config.yaml
moe_layers: [0, 1, 2, 3, 4, 5, 6, 7, 8, 9, 10, 11, 12, 13]
positions: "rope"
rope_base: 10000.0
optimizer: "muon"
lr_mult_qkv: 0.7
lr_head: 0.00609
Below are experts of layer 6 (counted from 0) of a mixture-of-experts language model. Rows are named router (the router's row for the expert), gate (a neuron's input weights, with its number), up (a neuron's input weights, with its number), down (a neuron's output weights, with its number) and show model dimensions 0-255. Each number is 128 + 32 x the weight over its row's rms, rounded and kept within 0 to 255. Numbers have three digits each.
Before each expert's rows: "comes before" lists some tokens at least twice as common just after its tokens as in all text. This comes from a sample of Wikipedia text that the model never trained on. Tokens count by the router's weight.

# expert 13
comes before: " |", "-", "|", " In", "°", "V"
router:121175138093189152154156124089137091146122182094185161140166063195164147090109135103143107129094159129116119157171133172066138142131159096122111074138184111118086183157127160125071150151188093087140127112119154166202116133084053148108153158117082100179118103136177116080142110136117083144157154188165137122133196135155193186101105111090104166105159120140145149148145108156141098106105141156108113123113157188190147140106141124190114139153146071152103144124127127127070143148096142119195138091141138080122158166128122161071174101138113113131133089094084104188163103065130114116073125173113122103177125136167112139140192141135146114107139099095124136116062175145061162125114119069113112083115114134124068120132103185092112070164141075193128143132168127131144142077138090
gate0:145134119098105149145179109125177111077088136137101143095134110124165103084148160128115145146158114113111130127079118160128115141104137110129104160143134137103093169076053120142126119075123184103136081125075146094152189169141107064090113100143122113188168057120094115126132124161153097194122135122140161155148194124174135147098144097116131105075170158146120158097206123076181103106092164194174188155133135127147138066111074175163157108108079085124130136120137068153151138209182188114117124123135148053082139122176143120118090144112075140112179129110143144116128158144152189117089185157112124199108123137116109057214205167124163145114130149147143096147116085147169161143138125184126139127167106156073180159113137128130122076127108129165185073125155144141147156126118112
up0:155162143131144176150158165104105185093125189141069142193072120165106144183083170128164100120195109140126120082137126063116143144105152121113099087095053146139082129151113145182122199110145140144149107136147098110158151131152133102201117147125139139132100158116164149156164199122111071135099168167118101147211137133158093089091140139134156136114140138136177094077085125162153084124140102144126136106211138171158126110061122144102169105070173069088116108119153054164124128133151127136120135168113111108176139201133193134146119125106088116090143142122132118159087108121153207131110126112115138154140134113039166153149089160122150172072077161119080064120134173160161148128138074144089156103076148109080145168142108141095141095093121146160106152172148077114153137151126087
down0:058152110118161156121124188133073164162132058077178168142109178068172144178144073162114126078203151120138177168156123138171113085197129137192094108104126107133142108156124125135149175091140131139200155083102092118106131096124189118198119104139116110124130168177092160163141124132048106111198141163070081175154109145133095140147125170151118172122139155084150148102114152170134120082119117178129149083132089101138104088115093160116178097133059087090142127118141112167147094141100102111101067170109146173171111125148114125150122146112117149130162118087118128116180134164146137122153088072080124150135137107137095157091112120211114130134131103120133186114099074116136188174109127073163081108121117130097156134175152110089075146081146158130137106110118109122147130041106083
gate1:117180067156085170085140165151135151126080082130102115112108139087110164103116148145162113077162213130103101112148121111058099104116176126146108147074146107091110140086104176040144153185125188065147092061088127126191115102073149195133106153182127132159141124118144120104122115052096146117103107078166110091088109133086166204154118140099135115134156126160142128114171057124112102162070140146164113132085125125119141094176182138114123145129129083083116189129150169096117185149127152148060149084160125121102148108120114105107096115058136106125207155109103134121100140150177200110067156097143097094140150128140116133139145055150161161121117144111165153124110126147113136120067188148090146138137081115116135151100121083137142113102122124160139155136201180097129112096095147
up1:163107113122153164138174125137167127137087112107130145159134130157097151131145117101131094113131162154146083170122082092090125169106120091071151156104133110187112098160131128122156120055073143117171118068147066149073132090113139153101159179125146130078154144145161105124124108134088122117136119127159150125141112163117144134083214124131132170197133161000129191136137137158155128156124125165120126180144140146112204130156097074108087135110097109170107143099068093073119092192093126134233167140103106161170092083144112159130130099087120142070154114129163132111114112153060145135149125164070169115144153155167109124073095075150108107140127193106172137138136127170115100090149099136205115038140111115109171076154114109099154082111136104085151108140104088120128150163109135
down1:137103138138125094154131162163136107105128162082188119184129124137124149114178085143156160156123184153134086125141099164112076109074162110117135070123129076133153126128101090183134162152133092157074092102052154097068137099147147144076130087149187124051142069123131115094184144071095120164086121049121161129157153125190101166176197119137120115177156137091106148084074136120143125077129101172166132087141081151086158198109163066170122087124149112145157082107132088153114131088139124139183142082115155071165102137128137114159148177112106109093125114107129145081113125147106116079110107127087090110175095092096126140147133177071084153104112152154067080146118122141155121074104042115168081060139112150168112101161121101118114144157109126160106069109093166131128110135102119
gate2:091145144183190198131125023134127125079114148125140096101133081131175134132152106086093090108164159143145143132103117112051144107136163096146153110096129153090122121122091144189163094121106084153104057090159157110101091190070117104149123104103117151145135133113190106117226116149103061145132150128131122105157144127078130138138069148049128099138124139174120140127152150083122150078195113113168138140135156085184146137156174108145156151160079176160114159100139099140181163139104116102170112095079090142186162117144126077160174137180173116189134149133136179090111137065110155109193134120103133102183153093125122119169179177186111129109141148120130155113131073120083148121194108152051129119128104114121156112126134120120117111127141087134115099116127199168080120168139097
up2:118145097159151159147132071130119167121158161126183097080138157120152150096160127091128129165140129105157061175125134166087117167070101152084107124129100129149122136109138142153124165105078131069111154145134157113130109157107171105146204134182133126134100152189135068165158174191066168136165175133139171121169087138051157136113126128068134151129088102172220147170131101127085156184099171084125130115070146076178142135138111184103145120145133133113109145102095220175117106174141135072109130088100094130073138154106175172129107111065154132174123131159164090196119141123064126107122116140107154111151157133153127120157101132178151090167137158148136113103153107126160153118191120145141122080151197071137091130070149122100145080071137142113139064157088099087084156148113124
down2:178175145192108139181120099080115171163118156122192086152168135124172068080096126134094098130114126064135112060139076126067137162155088164127142087145099136120130176082141122090144104201084097135116120124065147095180103108141104139191129177147148111066145147144126100109084145195085140144115163106063140121158121127111188158159081125140168074123086120137129095163078123130080196124077103125096135152155125124147137056103094148210174120157132086120181098093121206144133086093060154117183162125153132143152125169099144092128112129121129082133184122137084088141124140135140102133076126131098123152130078114135157150122105145108108096121094145125094193155143086115121127056165193076084114156131135153093142119136125122173110118087123141123145161172155125142139183102128092
gate3:118131188104116120156096116087137105185040070080112155133133066118098106146142125174116084119152118126114095116188210197181058191118128136130180103121139134123080055145188098135095171131093100144142183097136134105118111138102083157144146189134113109115101144073105112138155103121171108135176088164131079090058129136120174157151164170137148118167145115167123122191090045146169168146137162116124131107090169189133182145151101167161138085144188088160166110091060160145101175154142186132147177080150112124156081159123112124169137110163111145141181129128160125133096100140096116136084123126081068106099098102046096135150153100125138116117093118133104149144160108163119108141104077142113177105107164116113137095142113119150114164097198118147138123125150167090125114164128124
up3:122182099092100136141121124135136136157128150101121108112087099105109164121156130071127137162131207127085119173144132181098120084133115093114156129149107173167111086166094114126120189101113107134153156131111179133171088163074085178182130144161132156090153126068132132092085115135155126147090117172142131128098146096200088141135132144202143131142099145153094144175069093100079151035127140071106110087144145065080096097148053101188119078118119091145182107192078143153138154135110092141128122105176191108161159082197212156099118170096134162123164133163140151158147108089089150096095143064141124095085118161148090120116130130129097111100130146100134140131126139132111093067111149157107210147107112109075112102106118088114127104137167123159090088072120136071118138161059137
down3:140183093167155143149076129134109155173076112096102125116072087101102053130122151093130139132120166126149159155131114088113166159202158147128120159123074224147181081146122120062121100116129130163114087144125183140140136144178153141150139080108152154075099098077162115172179127179136148146118136150128137122130105114154053177133178160136098115123118073133192123160101150098105101095101081177064134096115138075092126173147130146119149112161154115157148054146132155114114113121097105145132078105121144127143058145134155126152157081128129162101109124145153137068117112120143125103165055097169103128097136169109128131076145099159094153121138144095040142091056068156211127114107121154110058139120209123122084100092110114107196130135141160161095088071112113128124128113110156

# expert 9
comes before: " the", " a", " of", " to", " be", " that"
router:097143178144170151140178127098132095111121197112170170164148076179189146101143148080135121135104166127093167138184148159088145165127140060135078100137158100124103183144117156132077145118194094105149103138108138138186116165093086129127190124117087125150093123140190099122148089116106078150177159187150137144168182145150186176103106123119090175124126161133092159140140078124161092087155143170110082133112139191187127147134155148174106136124151074151109134130133095162083163162120140135180147096155157090170175131132140150073171115118121118161131122102074108179138097068154107103074152165113129136179133087153095128160175149135155108103122118130153153129075173153069167103114107064138135076123106164118062095189095171111125076170135086191151137169139127156183151089139099
gate5:207161203131083119129171066088089099113108063119171131102163142153199156116097111106111117164099161153171116121161074154085100126121162103173107210139124107109141121117105124117095076111189152102000142105137135095143150132078159146112110118139141154116079117109177165173091170157152155111100109137127190123112137151176139163158113140084111111157132158150073103091169101151150169088170148165100135110168120121143112121180146116161100226165159135178120117177062129117128063173170146203126184095107179111127127166158156132147135130153148126105111077157132099137175125147146137112110129199153153111148186093160116118080111087096134088134093109166107150129122131116108087066113160118103119098167106142130142120156129115099102124121098071142129088120170158105147120142107105
up5:148143111174159102181122102103132096119092104134112131094148151162160128120037111132188154106051100161152124122100152177087135169055164086120152161116177115141126163142108093061102076137128111084113128144100131128123153172132112118132121153124126144120098154124175093083124141068151141126114139158172130072095148109174103141110152062093125159120134135152072127119082197206199141085139157221128155128141131122126102085171100122132144109119166144209076137174139097106082107143098097156149125133149131170139094149080115138152139121110085099156105129137161080141159117105055104104160128125184169095097131147150194103084054100120094086101127100072119155112139143076147092154133226134101142128116128149158124135155148086109157194157109158050157097106153118128144115095151156
down5:082123151198134167093132089200074145114114184081094119109200128166169114081098102099185151123169113163199129076124129120089126164162164134127110115174093192094142096137088160075173169083144168065057158108101113130110184071141084108151116078140140091133158124152109137148134121144095212097080129090150132102108155153116080171143124132088114106086134114174120127079170163145173130135115159123136208086087099154157138090179117107119144142132152122108169140137185178145164158124093129168138190130122125105148088153105196046106141124115148113158129129116151136111123173150150194115161059095095176098113163126099159109130148127149142113140170116137126138099159069147117134150173094085120157151094091127151104122120101143091136121129163181116102150088113084143139180156158167
gate6:085157078117181179127135159148143130121129166070062147074143094150093158100180123108143198115122076153123102134098084109169110087140172104153078094170160077118177127106125122166143096090155178115120135159074113137205126112160153158129085137069133146128082151139123128160152181125132096183162077154114136056145159134087120163107116115108145138101077153055097128107106144174108114138190081157089090153121074131138149184125137151145087116071111159129132104143100190084164086114117186103111141138082121081109170043143173074091162133113140065114173176090109181117126139142101140077170173142150127132125116134156129133099095165114098150109166135126069163158105104189124128122153093088136092092089159151081115146103113115163083108129081130117105109120152130198127125148178100
up6:127090168134036097124059132143134083163094114131095141124118115129130125127048169173120082097117093141114173088141124134125159163194115103173220136160121143104138216120180144142138161158154120139184152118112184134127178163087135105163191066114132091087164113124167161145120168120082123133144110170182141159177106178176112153105115092148118114098113183090141146077090159141164112205138083175068134087136112109107123156131122110125139161121117095132140150181154134129103116164121149143125137143104133118102134173128099174131106094154120123100072217158149138205145087164040127152084169098145157155091174109169157138088142164129107129115145090165138144102059114115139062108105153095141178079094097155128132137111147177116143095135098185113129141117131148145132173122154156
down6:106090098109169117133164126123090132163109090077131125154156166077138126124123181161154121120085120167162160137172089173177151126201128151105155189133126132131159126135191113154172120177115141151147154095097189134137128140117090155118110136156160121086116106131181212160073129186073090107097098168148195176139118115168147156058106186170117100148099113078091112146129141095106149209160123179098153141166137116090114148152132096084107186104105109125118123196143154090128140114172109153123161116175129098124108113095158126125139187164154126099082145099157093077178125147093165165115123126097130149202131124134117140138180084102145149185152142147082111114116134142108083123128102131192208075105105121075149123168144103094213105184146101161080137117147150103184134167167096
gate7:079190119119118162127113163121113141133136157151079137148129115146160141125136146169099140098091110091124129203102129110120170081150153064116096170184135092098086194128126114117102079116135080177113110080128119148165128033078094137115178124168069145078123156148098104142112106063166153080083130129188138121124137058130150065117113153161119116146130108161092106131119137091122175132162164125146137158154131167166162078125148105110124190075092136106131186150140072134117110118129138149118175156134191130185144130131115049092131109083115143192122083183158165110118146106177122114164114140129136146145144150133164134163127140125105147142151129171084128075170103176143157067134101189191127080165126169077103125156183123192151108099161126100196146163182120196071127132153147
up7:177100133168157130093096164120150202126199074115135172083163093109113148128103135121137091163140098111126129057153090094118172110117117140071125100080104121079166134138128128132112149106105139169123200118133139118098098150158145044108172070169110101147123097096101161095177123097089159169133124106161191160063180136119112151123109108072149151145176146127124144142132099172132144130097098082133165151069117090129122164159089116132157086099114127153096132117111180150166134217117126076179141107087089124101106131067145123153141092140115121093104136127128141127084096127048120126115171046145137136159115115153085148140128179175164170069120116119112099124203135068104081116096120131155124123103110125110058119096108109084144122096086090146151112081117058062117083151085062
down7:131086101176075177182175106108078079121089124128143166105152157142189079160159150123128150078141109137112113166095145173156142085120059085156117147149170168080120111064094133177121166142074099163133148105158043141151143110180125127110162116107118119175105180100062150102130098106125100141160145119124088116123123093093090138065154091103120120104106066182150130124106081134111144174122129123079148141127131108137108170053160189099134151145194099159082095093113063084131116121207122100198156146115130108159125141118120168101084140116119092113144115112075098128087105108182100149147165124143149135173204114173164164184106144123151169092101109138135149134112141188153145099172147164125118087094137127054078144153120069107110143091115160171121102168161117142116159072145128
gate8:162127146133189127110106119125117168150131118105144127095176115094069152110073157118130126108124105132088063121123149113130102101084137113092099141126158146154103105126074086161190132170130176060110126154081070118135141160100093138133113160147169166062144171158161168118174162140107143159107126094112130109138081155127140225124123173135140055125170121138167160123151120111104163140125045164105101146104114145183122113071159096171080109186143134129093123168112128107081119170105138059153103083085083148005107209149122164133139122143072093148116109116189091074066113067121110157105156121120152131130137082149090193126149124160099145108123114152156130146136132124094104083127157111150101092140103046143134149129156174109129126089202110156135168104151128162082119172152120
up8:125111134097077117130126157138189125124157139126171124167117141125134094168099043116123162074104138109153226109115170146158126126158102130125179142157168095091139122080208157174166101115132128134077120139093098135125124147109107107113132133135110127101162093158133108104154081067122132120118145125179090144091117180179109196170172138134126166158195165144088181138113116132149120075143135126151115121227104141140121124149183147076090066122135153122097194026086183123134165115122104129131111150095142069128108101149132107057148180107105128124141124091102098187132123093157127126198141185095182124155100142149115091173122114165199100170117084179109113111152156135106077121139079095127138126116141140160108084182146145169109128173084171129104106096118135160140147193181140
down8:127140157096100145096086121191116109129118102147116180173042079180164087109110166205192102138182132058135101132098106134147140165123141175120086132151125178129116143113088182067085112114138191150170152106184068146100114142141091151143147171123176108093132114105093111115102135133092135086136077138128163124135100144102106060134163101150110093157154114111120099087092074162130122142149131122147114148130077173124139064110158085126095108119138189140199102077082125121134121161147079111190102145103175103175063163095132174115139157131124168127194152095126130111136125122158111155119079172125134087112130096106108090136084053093132162158121154087127129112104112167206135189140097121106119076097105124132064122101135125105089144108133123149097079166099120064195152178115104

# expert 12
comes before: " the", " a", " to", " in", " he", " his"
router:124166132108197145137142110090148100138122175079183162149167073187147164087117138093149108127099161142094142166160125177066123132115151101146129082132198102160098171148149144119075173145182105076129112124123141143201098117088060145106158161124077088178110123119167113072133107121127084136151155181135143097124184149173191186119133117094105168109155125135135149142131103162132101118101125141124101112082171187185131142114150136190111139158139086126101135157132123150072135161056141143198148099133124081125151154104099154066156089146136112126131085098092100189136103068138105120073133197094113111167137126176095136142178146137153099094132091111132148115067163150061158097110135072091114077124135139113075112142112188092107072171142073190119117140165143132130122082112087
gate4:081094129123164143092106124135237129121108134137083161175076101139126200171125130138151171144121074134124171140107137136142108054135128127169136110119128107140194135071120101108136162201059093139158108194115065138109087091152087127122157099133105090099144153111111136120121118130100152163127085166100183119127111151175207168123078144168115149120117126098147092175169104128090125129174047161118103087104119116105090140107100144073102126134100119101153098119189139123123166141108093127138120150132130143102088129114046156141159118183175148118105112121170135172116189107158117124123204143115114113158143163088156068178106102143119079076117139156161066146191179115132109097109130108157107097039119153142154131160107139112123084157117081120130157099116188039154100154110117
up4:120108164122138146100082120111187121097153130111131141142110156140134113165090128146115160161175086092102161159102157195156103123142188102084114107141151131128129062081102154123120117106169114093175102156140087140150134116087094127070109143165123083109135155169145106141124188097108111102133187122103112066151154128120089158138175125157091128075139125084115129131142104176116097132122153122111111144135115098089103155077058127156178141170063114120129115165136083128142137028097163125165145154127166056138098176150067168107143067188116132130109094133153179168121158090109180145137150051147175151147122128144106122062185137151096078131205130111105155145071211130128166165135081083114134126195118186092117113169056078135116140169134132110121153070131128166084181107112130
down4:086112134140078194147181101149170119119174079141077158092123103179123075162114171118097068109121193156125162082110081110134097111099094133094126084137128115083111156134124126088143142130091155160135116176127092069160148119137099160096080124113099156111109083129091122149167127154165181164145108163128091136091102152145123197127130106154092106129115147108092161103143076143143106100128156164079143118125115136085081081084133169142056134110113110082112090166144113158119135116102125176141086133153147096169105086128060130128068091133161165112139128096170210147182139154179150098074125155102153062162116130151155143216083176083188063115076157146097111136204160133106111100163120097114050127164162101148139110122168113149179136184140140181144116144106143138123089108084112
gate5:111121136100163145117123096122107076150129101124084085087134165127129082131122116094145128161103115210197110131130175086146095134118163137158155121143128139096085090156167175129162069090129088094111137096083097093146124170120099117062168132115174107147133162114132130090099080085178137097098137149109133154087138209122133115181158156092166101140104149128095172155075068090130160127166094124121146132104095167119090097120158163154144150134109156043148085148128133062124077127105119143140119112127112170092138087170119155102150120188128138141159059100086158186091167065131096144092139177144139080156146083090101145037084068142132057109125128083143133178118108120095163092120113078123163074184143167132125039160081103103104153156109118106098144128135130118070112161157083
up5:158111121091158134174132099152156224162139128112150090165144112103135156175085137075161117147161119133126064082114162103097125153150128134146107142095128134139143125171134156162129066160077128059123103141152157169108115173127077147100112201077140115075124093068125138071089090102130112129165092149126118083132170114137117136128207108099169070141126059105087109133097114156140127076084105131136123111116149130147223158066142198120131067180103205087142100194147109148108117127119105079143147108140125194123119116149126139152086175148164156104107149146093067117104132173127119116125116170103133136151153160100200130092127125149114102175127135155198096091104125064133097103122102149103127097103174090130124057120139172120129136103125109103061068156112165160138065088115113
down5:144126124122116126100110136094077168151080134126089122176106124079089134088101124204162166131201116143081141135091125140102102108163085196159130156150090143131092114162180116102138123122096167076110071128151127133116132177139109192088143133158070104117196140148161148196122146108102123101095139120134110135113197165141116194143130069067154157094101085142176131097101152109118145149085121097067101158140133143162187174101152135159149060160139168140115130155135086075109066119099160053188109155148111105155149115119108124075111154125140123153097092182138106112121111175117157117155107156083067174128131134127225134108164073146125107090122120130137158118148068133170072084134129117179143135140108107102147073061164155077167113082118136102179141162148188173130131136147141
gate6:158118105142122081152114213166121137114148123130193096108185166100180146086175135107116130129096135166104120077078114065126132124124171191220159094160154093176178121173093150146101132139130122132124104160105162127152105072065096121152150158116110115149085105084192165129145174106194149134123149139085188145136149114108149088105171124193127149116111116134107069148126145155164103140158108126167118080177194130130142158125157153118133148114135119162158166103137113117145140080182158121099121124098158046093152132123162154085124078029131112145135147139100141102109151112147150162171123146018127132114128144174124151098129121136157063130115171070142132067145148129104121182147168130093181190133157112132104130160159108158122060111137090113122129150183138140159155060155102
up6:136112117052186080102111153148094123138125157142179157177113188085154120096148185118189155102104156196137151188141146095075071089110107127149120164134171085044116121132093117107119054124103091080084169140076086158071106116161165137165144117153111090111088115079081141079100125134133133117123151120121126107133093119109159103136146124139137121114121116158095157175113089081112092132160145142121132146103104155111097063139123122129177161124067140118143146157182189117153112129122143088124126140113142143161120118092212096080123089134179111144080136130161097164121130130117139113113085096092172159166094108183146130107082123128157076188067136077122137166184182063134092163152104108158144184177161133101112090061119112165129111180150116146123176062135102157085092093139088
down6:157080090101161099147147137148147116123080132190125115162113153096106079085112129171065123120113131114127146144160133154122106113132121098132092123138161067111094121084115161198124133130102111157099182150151059142155126171163174122181110134137146144088060089116081108116116099170145149092149094166103176122123122200140186157170162141172096211059133172123048137166146094130135104163144145195102089136142088172090113144101123094111021162099113132118166138107062102101138122147117188129141146105112136104048148153111139141092137143144122139182085081123129179181110163124120130178117120162098088122172160084117109148089166149097135155146114154110149175117169110155142132153129154129126125107127118128240158087147134169146092088108087139192083131102106118139191131162158131
gate7:146141148175166100168133119141108110172156119162109113181176075081133150212157099133133108145142101157143168125124139147151158115143136142140122116124138083165122123152125195133122165134114117129138122137085101114216085128156160185127098132142093144199131106162111114149120091144094090173101088117137172184156154160064121054146133094119112120104062152090091088140163123148158102119072141117102117116062152159142104111069154145129153034104171169125097191155113132125157145070133106133101123145172059143131102096162062119161108107165138082160102191116161127146149097060082109118151143142138106152154091082229091134105053161143143118120113130137133124149076180099100152167080147103193153093095152151094130082156174172119124114114142151130068139147128107128101152145186113
up7:128127120082157140108098115163090155159132148189156185114095142176149139126117155140085128112148124132140140118130123176115127065161091194085086111123113119135074233108094129135134066165192100158084119131134147113143116134112162162144119154167138136114097139117090084162191099119143109118091151118132146147138131164038129090111123133164118138086147121139137189154123092111156115075134077104111102159099111140123112164069136147136115138082137213142162096168079149104078110115090163114087121123125111105146147090100053099122164164093078097077154154138138194122070102119083162091149145141126123168083168166125137170114125136154189132126106147115151094130104201072162153147146191137184108129110074086139148080130115162153068179135171134103208046110137162158085142162134119
down7:118137144088089147183122148153224099117118142187174141158175152147082109070126168125094216067117165164133079182096156206156123134065132172110144111130089165071168179123142147162087108149134159175162125144191124100089115090140085201099135098188159160131114141146122102073173146143158164113079136116143131131158107171130096151140125123115089161145099111158120127089112124114157177126116118180146103191134127122188125174124108076103121079059123173098143124113116120135121128158169157134132163181200102103130163146155158173100121133072080098073119090128198143121089145112129121128120083154159105117091142150118146138161120094127108187066117150149123114176206170121128057149163129116101102139085156129107181136147146135109107111162081130137112073124141149134100127117095132

# expert 4
comes before: " |", "-", "|", ")", "′", ";"
router:121170131099183148155158115090133088154114183091186158140172062191171144096106134106146115130094166131118113162173130178069144146131156092119118075134182116128080186159134159122070145146191093079134129112127146164200113142085059147111158148115083101190117112135177116082152106144124085143159152190159133121131197133145190190107100106086105166107149114144144149154145108153139096104099144147105107121115153187190151143113150124185115142151157072152104145118127126130071143148099137118195132092146135086116158166130119152074174107132120113120130086089084103186158106071127111113067121175113117099178123140160112142141196142134142120103145107099129131111068180141060169127114125070117117083120112144123065110131104180093111062161134076194130142134168130136142141075138089
gate0:092168180105140219173160121128144151118065208148137122166096138120132115087139111100110197115090135130145158091112071149090120102152201136131151173127097149147115179095168106119111137100172117141090128176179137180138130118104125130067117113125129192133097140196095173194179072149161135127153159119113115125083126134125127147170085138090121135167168139163150133078130108152197121115140178126111130157154112115128197147157155139080177112125185175127123088109085131160107143161146118087208183130080166146156152143084176136091147067081133093148175110139100118169123134091086153089131168162203093140122128158070146133139092096078132114140132199083121115180105187098114115120107088137163114114121079160138136152109142182160096147144148141162135133116195130148150171155146118
up0:157082045142132130122099142147103114127098155124124150113148105151135138105106120140142084183107128145150111148148107097157125066125114131101181138149116096100197180114074148126163189164056100126113155120117109177171165177132110200073072133168140128157149157096114064138070132100077133156065217139130128168104096146088122126076130098092099168133111086184140131143071146126135197150149161128156125127095118100167123160144137126089077127159161114122136134150137093174140131174102129149113113040154105189095199127135091111192139151188059144153169139104065076140103140120149156149083151123113174117166114137096116078115168107100193119129091071077132080165107092142146134179145106123098134133137138097183149098063112163133118126154126101152110079094113117141114181127104138
down0:114139067185112129181127075182098095141164126178099133146166089108177077136108132166114129101124125097136194132197130072081109109061104154141150181159174085169090107136174104107139135133142109081164119180179179164097212158108178112134112199144078096118082164139164091110147152126148124141142125154168102151058101140143141094121164115135185118084098127087169104076142123120090093170153154128087149150101092109148172115136128129115126082144122097201087120110154085121123119147128116105130123116097147068180191143096192071146121132173118120126224171107114078097089088121162126118150144133142161128172090097089136160125157136166095090139058078105126156117137091098090150119116169122122132139127125163118131107129174197133150095121065126139183114098144122116108143134086159
gate1:164173102096157144118125044123125085131092141082135112109112105114091149093147151129121114116183167140140143176105097160062074152100104094092099123128120101097134096118138099074066095157125186072139103153115128144201098056162163117107161082133080134186156108072140159127113110141136103161178113106116114119088159133134157123126171128140131071075072086085117080129127099082125134161103124115126154097132131138160105121102140073086115212133101147106103128141103185160118160147122097114127096189172104060104130144131114128108207155148083102070128188103075165144110126171076100129153105180131126164149163100066104149087071115125114160123165108094134162101191090116104106113075102126130209131111134102164162113107087128100097098137181120140102118130128143091159090081165050
up1:078109147094128169135063133137142093116088086143126167146107131125139141155122160096126080185121187186077149160147109122155075129109094074162084103157138199070122105137075093106165140095115114108122142167161055120131093087099179150107133198191096115126097098060103143160097133215139121196151125119098091115164107101159128175114108117187143078115090116110125142165110110146123116177136115119103172087105140194085127065102098159086082111101129169059150092127123160081123100155197193118087122102132149135129128163090090137119107098089128121136126140105207147094175158086094137162097135128164108094125156102119116177179172159144136155124113155113173135147149146144090150099123144063152202196108081111089143138096101177152123165139111140123162102109123126102113104132093148
down1:130148130078178107086126115126119134152092147127129128122145169111101161123187154118107123169164182164130183095093167177099119084151100104133202106063136155123146119187137129094125106133138201111160136095099113168137078102102125117116150089152094140127100094104129131145143135159082170136057143119108112071133109122151113135082127155158156091132066127144231184145149182195133085151126127073129190134121071143115114117180103120108117104080150137168127142136103158123103103097116230073070131174133123123099149140126119144125179127162109136142134142176127095135081118142112174157153125097237123093144144114098116127154088115164103164128101180137149143056151128165157193100160135169126139107183091106084108128117109124117088171195052096107076120118184122126122079153113113
gate2:099120066182155118112111090159107159131066139122192157167135124158134110138140104149109126176145093159160076109148091107142143180133177072129171160154154133174069127093108222100159130168099175123128100165143148091151139174158126148116167093170113139131100212176102134157150086163162073139113153152124131112141132104158173100143163123128173077175094167137100194103142218096159131140136094096119097144096096171128125135121165169116108172119139148118100096067106094160102164139155081074143142151144169114119197139193137146160141140132091127157107146118119128105141124112171136077148104141158154140120066126077139148136121117112106095153104135084102101149150174116157101118112114145162134144102147150132098147055195138162128099234110107133195171125094144174137089046080124
up2:141082154135055082131148082102123132130085136080188165158127130146067141155085147114074082160163119190152080145150110144123113155122064094147171168114104154115095130049102147114100113168139182154148181161129134138105203168101157149100106171099146119092120182136135104195129172056110103126118100150147106144131114093145133115108104119157142148070145140088155190032145139164164121100118136081163110128179108160129133181135120158167181165121127183135117148124118153102036160132091125144159132149133154089077086164128134111084078083152137162115173149112137112104143126130101108051162128128077145161070149168108109127138158163126162142121141168081097097086162161155088111090185107112122173159122121155169133092128159121079131133131097162121156089157099149180160112103058161
down2:072134149100130082104154063120148087105151140171157190130127090109120106154126126076102109116113150142163181144145124088120153140152096095160151186142085159095096153105116163072132127189096143116101148136184141106089169113122130157145138169138221097141138115160125067159086147106138126199123145164196106105099114157073127158077104056105140100138122090138106166150083235147132155131143136139135114153101162153155194131156119146165132206140165131119113118163087161076145145134126196120173171087174150046126136133107123127111106112140157140163159064108146089098155097161130140123182128095098092102081077154150140124137139174143099085077116133126057127130129101111103078099131103142172117092038150135124123105103144087168078143073079141150137124185111129093106106132108123
gate3:093111130142132118143169175108099123094111102118171097070138110104157057104167106089089143081031128120122152123082127094129166114101103162097147104095107130137119110132142135173123156144149092059221149206111208170101081102146105126106149161099129095117106151122120110071165118152106135111159114186122085161124163153143164134099091041212168137155146100123129193119122132090175095125134174188100134118152140122089128086093141142065171075162146076178133105142129145210096110146147126125141151115152145144149129109092115102066180117127101140085139099073124118068118138113121114114124135124147148115165167052099142139192137112144145108097161126140135118113122116113082122174146137169098131085209158142113125102163089167121112147134150143141197175130097143091086091120094182
up3:124092139131092145122141130146119121145100132122135135133156196168145127101139159152131115121124118158140127141091140151114108116153191122133091174183150032111125072118194110130114093136165155149143123137099138117147193160139170121102088113134081169083181123089127083132110159114144144082095115128133119129211150177073173089063128166116176131167177141163137170164145133101107153130115099143159118077142215111133197096060088191128163107200124058155146071161181191145138133152117104173059128116141062109135122137162104124144130176154112168186140126152148137117131138122193149085120172086118201138106147160111075108113139108124167122116209133134139132124111121172150141101108109109108113121189171130109172159170120085098170081080122118124049118167143156112114111168142106
down3:105065106145144139135173207108170069155115125123119179115115098148167136039108149120093107099077162136118131101128132137094126114126156139130127139132145117154175162164147082147090198213142123167177158113092154135174140112096148124069159087070155141172169157098093111165186098100102108128151108099143131152156134112159132114104178140146154116182072183141146127189106168089137184120134097103153078058159119075153107143091114148127112224154172079105126104061126128136115172125157173102079132120063124095146196174151130148142086162118161125092119125135124109127141136147127098165106127085129146129134095172151119144177163049137134028138174103190123094089120168154140101076132162169114099111114140170150104166132134090148128112128090109164112138104115071104156117137101132